Weights of a small mixture-of-experts language model, trained from scratch on English Wikipedia.
Experts: 32 experts in each of 13 layers, 128 GELU neurons an expert, 4 picks a token, a softmax router.
Training: a variant of Muon for the experts, 298M tokens.
Below are experts of layer 3 (counted from 0) of a mixture-of-experts language model. Rows are named router (the router's row for the expert), up (a neuron's input weights, with its number), down (a neuron's output weights, with its number) and show model dimensions 0-111. Each number is 500 + 25 x the weight over its row's rms, rounded and kept within 0 to 999. Numbers have three digits each.
Before each expert's rows: "comes after" lists some tokens at least twice as common just before its tokens as in all text; "comes before" lists some tokens at least twice as common just after its tokens as in all text. This comes from a sample of Wikipedia text that the model never trained on. Tokens count by the router's weight.

# expert 10
comes after: "–", " ", "-", "|", "/", "=="
comes before: "0", "9", "8", "5", "6", "4"
router:522497499494526466512507543461509483490531476498480481496476504508510525551435460484497468536466444540530499466516542489516475519467508525525502494452471518502471481510488520516529502502497489513557504474464459483500474492536535495508508473472508540457508493493509483522486451475442529499468522506495500485507524457511458553533481552519
up2:496496457494497557462494473475450465502479534492529501515526530521473505530474533495545458454489498507490534517501539478508503482496526502456489516488505498500444477509475523511472522500528516483531474507511485504489492512511465452512503477500508527478544480492543478484497472461525473521505497499507472503493500483470487488555454513438
down2:604489546473526505536471505521491459533470541463499504537521469534475465465499500515473508483483528512480501489477512484502452521470441491519520493535489492522556496512481486482503477507507507502509516479529525498522502490477516521524509495467531491529493515518489475476498517507475501506493501461505549510503498502511510515510481479511
up3:494480503490520480474501518506483511489507548519490493560493528476529502509493485503506478548547506458467490488491536526484490496489540508501498496480439556492430493507514481470499483462515501506516507569505510491504546487492507496512499501474484479496499527494521469488544523535523455480483511495514536558495479494522491489550524520431
down3:521513540468518497522476451499506508519480491488467492493520519511533498478499525500492515488462478482505466511495493472521503459510510495533476500507477468506528479449474526492482518470501535465495533501525484509509477555497488499472554520509481525531475506495472490514518460511534507476480523517536453488513512479506533436468497531495
up4:478486540511512475483506457493533521525521514527483533522507476503509492527531515476489471515454540472502556516488507477508545447486467523516479537496547515496481509457499538505455484486479499501489536510475485488489530515469522500476518476495457473523488508507525490504479523482434518504528493505455486511491454523507512465538468490493
down4:484495496501445490548549484514489478491516498476555455519488495479524495496485527492477487520519486499511526481482484520503465501518508487477517518445500510529528460536514437491481502567550512438491478478484494530474487481545463539498511524527514479513495495487487516481511503505502514477550522498444503538506508495512488512460535518495
up5:492466518487506490515497538477525497450504502531486482489483512520519496483477470487533499445434501472500529467465465446477488550517510539463499480521510566513474493518458521518470468490536475512520494511500500494439501544480532499481484519474505521494474474482489549503550511549508477512539484531493473513552523483506480482486493505475
down5:506470495470546472560506486523462497457516484498477505475520477515506514538459511486461474465500506497525498484487529487519463500504476477494498519526511515477541472484468526472486499479503507488500475527508495509484476488474485522494512496544482521532479538513513507492478506510516537504527516557531479517449456515454514507484527489477
up6:528502512492474483489504490498523470524480505515512491476511487512484469493499522542480468482503456516518478509504499511491469560434455509481512507503500539475503489525528517501480490522532500520500538473519484497511469523529479546490479530519525529496518547525501522515487461439497483489489436529564518510477509525456488491514502487540
down6:536469513488467481545489528460500521541520472477504557497483524469498476492449520516502468494543556459557502506530522455507445456526498460463512504499497515556506532466463482520527472491533463486500488517487505510456480490515512508489476489504514522481524489439487479533532536543515480472525475502503510494520484519493465471463527491529
up7:498473504499488477520495511532537494485487493467482481491553501479475502453526547478492499484529476461461489550520535502501501513504484508494495515484527530484472503466519506467467481512477554464542522489464514495503429476546523451524471483484538524502529503488454531497496445522489496539503508482518542470534451476488482464512557540485
down7:463484526524520520494502535494516468483440507506508448525495484485537504536470453503492497538520492538523477458477541546525503462492533480494523508493487485504545490459537486453490523518488504512493489472483532485413519511523517455539528502523499471518540525488508516499532484523471501512525510527505500493487538480491509511491518450483
up8:508500472493487493496462486543536521533480531520482561457497495488506527500523459454481515491546483519492506479551492516487505517488532483504471541541463487493509506527545459487464492534454504514513487490495530499446507503522467528453515490482493494490500485528475509535483476518484521541470488487480491511532513466475495517472494467482
down8:493511477494470471470498477485475439503540500552517466509495494473499482564469455518519514466512463504492559573486530533496497482498466523492472496476489522500497475473472510502509499501518510526476478467505498482512523485467489515518457476517455486464517491506530522515504493495507489525474473457464527433507453463572532548466489501499
up9:505511524489458483516526460502470519511504512522480493530473516495505518519555500498459478474504499463502522502557530528515449488523482488525531539561510550497458488520467478515482481466497526524495500545516491522521489505503506524518515518475561528498528501499484553508484535478486513506533472481496492546500487496491473501510450523494
down9:514502514521517553509479486468519481483504515526488498522493517518520499507470501471505515503511521527497516506535504482530527501510519527493482477449487498458515476461494486503524506482483475449498494523537494462504485518501516479498509452458492569520481454510466529498508480531526479480503493526515490507528541508444538481517525489517
up10:496481489508491470475468489547482449466538533477495531521531495510498499484487499557491478518527450436498520506492493507500478490502514523533542505506517554511483484507510523467481489505525550549481493437513487469509504484463524522502487508472482532487493504514469529515446535499439523535515464527492503446479488494476503491480479517495
down10:486502505507522534529533520476509547486499483455491495485484512504450519535443475504506471530489449466454523508539495492478527518523525463464462498498459506513496478498486462492487513501492534527486494495465490533473455518516531497482503482509509538522475490569519485519486490513512486494519502521515495503467493545510477501526508493523

# expert 28
comes after: "0", "1", "9", "2", "8", "7"
comes before: " |", "–", ",", ")", ")\n", "\n"
router:512500517502502469492510508521529482489472512479459509494559487504495449526513485503511523494513484523507449491507487495520489523541480477507453498497488499528511531522525489512506480549459442458479487510449511503511513479531509516498545477443475505514492532472451491477472516521478517525478487514497510562517523528459490480492481512536
up2:511490518529446517521509524484473524478504502497578475509460529498494557492484488487524525517521515494486526472475521519458489511495511567459531516503484514537507472517491549509543529469509535526490445447510477505512491488510500509494465514516480508465505469524498498501500478476487500449513515516479535434499477466491504496499483503485
down2:485512527515499517503501515487481493484549501528496500530475506517521557495513529495501503548489460527483505454508477487484508528501507557498510500498458459539508483516501467541527533483538533502504491478522482504516468451485514487492499532528553538466488480528535475523478530500491510450466523529476521448464472485476502460489541467496
up3:471512526487471501510509487459508499451491486526530494489510526503484470466558488470518541527553545438519514520458501489510487512509481488520514490489510529512504549491489495493470488501480459484514521505520493501486514481497500470505533512519519490508534527448487490417479459486479463457548473535501518485527450510531480471489493502496
down3:561486514508513502505512498481520476469498521507487497491474521537511535486504511486516488489455480500498515540500521462478469510512437504487493499484498471509506484541527499531517510508465504455521535564537526501522462503539495495521469482527458505537505449508495539499518508461502468529497492501501454506461484482514514500508513441494
up4:511468503536477480486475466520488485488501466476456523512529484596506555494550511537569506507490500473481520486489472551493482479496517487448490492504489475485469485492474501511502501443529500497483544529474488479498498483446493495509524496506507504515517505514494505462518495488489464520529485493463524507513532523493513454494519510475
down4:527530489512487514485480511502529476503509460531496489508496465494437490485499526476456496531518538494508511511499487504507465522483502477530496498520534560494468536504514528512481494525463508545507496534507540492492479462543472499508526447451467480505538475493528472518541470533533477484529536501507482520510454489512510492511479511495
up5:486475531493508474489491467473512422506517540488459570483489512520489484496509484497517520496512496498525527536515479497561464547525512535492471544493554549520505495512475507510471471520491498520513496521491494522462495542469518485504510532493488520459475544463540485506480497494498493510502516478481509534490515539509504478521507543470
down5:482486552528514491480529547503470468532505482487478514507487514545496492524462504493536531466490467564489487485523495521477479575522526475513472485479487495534542503484474498496544537507472481485534500462480474497523502479498528520481530517527503495503525475531497494514487524515549459486465513554520494485537522477476490502497527509480
up6:486473494528514450458495514529483497478468509540535500515530509476498476512465461537533474498533488486527527498568498501433482523482520479524518485478521521513492492499511532471516535484568502495533483488502503494475531494465540466479522486464467541482492520550519529487529508514471487498496488480509468507505470492497484495525485457464
down6:468517510510489536517503550456468547473505507500487496510500502531526526485509489506486510531502481527489508506513480499491482484482564470459509488503484481524509490489481518511493465457522490514452501483499493534493484461507469500465512559553507497502540469469528494486463479535531494493459530498560488511498461491504448476500482486480
up7:525509543501525555489486470456489467481481523482518490510456510491494445485474498504540544514528495539547471466514495504467514511509498506465487534440480519481485505527528507522518503509518490555499493525457488457498479494492497514502499481499490503473479506541473522441457545503505494493517515536532487536501503486513459528485512524506
down7:419496493499502502492504503501495498466479527511497519501469497498510572518506491507487487517480511521510483495549528470494467516479552447504546476521492506537496500510487492466548469513472526501491483472531486505506489507515516538484475462517521447490498472515527464563518529503510531527466546500498456480521525556495529542479479497490
up8:473465494540484480552479487536551475532539536462527548526503535521573503505487492498491542461548523466514486454480506502452532496478462519516484513514498480496515504521517479489494508495497513489508553516496466508501484500517505469462521495469470473491464464518483496476492512483523457477521529458462495491495489473522497503459453492451
down8:467524495476504470487484442473490467503479476494511460473473428463512542477514519509518558529507512474515485519532473515562482498538479485498530537476560491499510531490483480521473531519469515531475541518463511477530489505516499539510494502500522492519504503493506478486492521514478523489515495488552477526498443473457503486505501496506
up9:526523492515505572480471489564494499502489457509464488484504485516517496496526508464506526509470503499472543533544492491542509479501525468520518488520504432467449549511492528539499461490506497457518507544502517471502500545466497507520548518484501480499451496483532502533487478534472556473507499485506549507529459471534502532490521506540
down9:510532474493493492563469536497513526481544460548499504514480533520495482506482466476502459501503507497519547510469526466522506497515549518528476503478521491528477524516509515492479539496565451535505487498450479540500506448511491540501466498497465477543526500467513473522511523513472522454468503496504512495468505468482472467498526506484
up10:540504481537493503485473499488519484511494485525495502518519499525510553463450539538513527514490501507502520474497504492464581525497451497518515453519476520479480514505475519494486477487488520524462509519492496474533501493472484551515502497499498536483519509501543469438436525549489529465516459515518545469550542532528484497505494503490
down10:503494513488511479527514517503475516496510474548464462551491527506511470530508487468428489484491525494493507495523489486525499512496536489535509508466501474529436493504476457518485502497510517483530498511449492451473488534486513522520502472535485516474532490514508508486506508521489491524508504488461447533480454478470509494510524456473

# expert 22
comes after: ".", ",", "1", "0", ":", "3"
comes before: "0", " |", "%", "5", " |\n", "6"
router:506520492517544495540534476504518499493448476477479506483551535523530507494540486531464483510563484497460464532455517499512551454510487488517454493481472467461463500482516508518508502476483546543490516541467500489530506480503494460472505496483509530534516509467475463476475532522534517528492520499464491471477500514489466505492507495515
up2:511488483497489502493507501451481510462483514512472465491500526490484538483519512483455556476492497494511479537466535500469476518552490517532466511488488504537478454481534518521545462550489539519526495444491495439528459532506517486515518523486478481511512513497524542453478427507488484485480460444517495514490461519537477503503463509500
down2:471522504479526558528516499503484500504481494503497487494502475477478479511527524519518460487524529531508512487499502461514506507506511518509479457482508504481519492492475489450483516496488501458513487558486505570453514480496506482484530473474506535556502536471517449481472471483520515515526489494486489542505495463470491514457498434530
up3:470506497454552501487485522461499497462467522519513501532542492522533529526452492489550491515493488497509484514509508533509496502485499517492490498528522496512522485511481551500484489494508518496482479480495513484500498514502447471519490477500541482489537509453520539482508491534490504531496517525471490526482502521500574492503432512522
down3:505505481573477493508516494487503485510575498507461509501482516509452457478502503474459473487487524504523486481448503475541451470533505499496528476488490514498514478506498438493461504529496459442501490520535525515442512500470497478498486457479494475525473508520457526478532443490514501524494500464446534454500485496500496534457494454499
up4:510528513484524503500508513450491477479480496514487487509490495486521503485461514466484520484518481494483502545473473522497499533480509504516459506495492511506485490507470496482507481506581493536552509494499478492529535491486540563507511483515502497511468503514563560500524502444504511505465526495508500494513447515528470528513489515478
down4:510464497518473452496521483511496509522518468495482508506539507527451503489524512485479520506566483531518489493504521469468544528515518503509474537503519562510491528498514513476480527498518494502490481563465522523512516469489530515491556462463488489491507486502482492454480524510520507416552475543537512488473459523485485479501493491487
up5:505511495508485510457473516520548520471536445481457518508472472522496495473566536525469511499502477463498495528480495506484456492506491491531504504473494491464539481493570497551488513462487495503505556534492516522497502495487463454507485509467537520521493524535544533511508510459476478530529483522480477527524504496511494524585502455513
down5:509515487514506484502455510484482484558480512523503486492519553505465497510460474556533500466449443486463462518480534493512569502451509480501531477543522487533480529499556534503459490569519488491536482439507482472496517531513503482487483501526466514478523482525519505519515489496527493509490513499487483460500502513513521531528509471489
up6:486495516497476458472470519515493475551460484548530496512490501520488518498470514541501546537505474515469500516491503476554545481545465512421534489455469539518508502485534518465469513474503497491499478514505501498494491528515506479468506544474479490525489530517520506511467530540497488496486453523492495523517457544477510553505521497516
down6:538485467517552533510526491514507538523506498459487562502522495491522442498532503505471463485482505475554508469520512490520455500501534495526508525496498482509541497481499489463511491507458486546496472504503542506478473484473492497508488534461517507468465464496498481471550470532481513516497451548510508486468498534484491499500470481489
up7:490447517491500466452519489482534505520530547510489494513467523492465481457509489532530511509424481473481504490476490473517481514496493508535496486476490553473478499506535497524492549525505493485483482477522473502479493495480505485478503486468542511505519510495495475524533481483509514476475539526502491519473514531503464501465521537502
down7:487530510493493485501493527502502488481518518504476510485516487498543522528512477525504501548474503507517470521495492488489504469523495485497499472482506501528503455537498503536512530476534546492558535466522506461481535552491431472485488502533524539503549505546503508512471496527496491511497505515502473472499508535481496503518515468509
up8:496520493501509562464447500502545512495522491516483503463522522520522494457490526508476528452479490495523489522487504492523497486476501490472512493531508522515531519530484496520483492532542513513513460477484464467488500499497457448523523509475571449521525500492469517473506471510505523466465484469526494481506512499500439471562532504516
down8:492512511505482514506497506469462513549489490503475472513515513496498473483520517499442471495453489548510484480503529486479509493517548505516474481494483487552560463539483513470517521481479510458505508468468493516502485437524481492470458541526492512472538511526526457494519471504532521512507506475461459484555506481517522500533523453511
up9:493484496509507528462503501470475547530507535479532531486503485521455499521483494478500475479517565492508464475495485540511502502511510503466492557512472510548515515490493500509478468517503553550532498467527499484487476529480472503483470520464514465491494470482522512526557495522535495481474523472520512522532501510522489484506511458495
down9:489541485491507490534515505519499459537522488505475514470530531509492491465478474545474500524490527525500519509470496464544542503496492492496513538481505495489592521519468476534500505513526494460496549500460518499495506469569518500509492511480539494510511487541476524527512479533522490486456526472524487488496502534459498473573495461468
up10:495504552492463473502530504499511495513473455524483499531512493530513518533470522518507487501550520476478517529470485458472454504507535461497512524547519494490485508481526515491526500543490496496446521497465477486522475531482462466473518551445481523509483512459485505492521483491554470502495507500525460499501500539482516502530460509496
down10:553475503536506495495514512464497466495506497498516491516489526516503511521552482515493477515477504469524477505524478509527507489506496564449497463476491497463526474522488479494517450490499505485464528490464497445461509497505518517506520528505528475511495490472496484528450516472499524472512523508493454482520486468466502494503487509497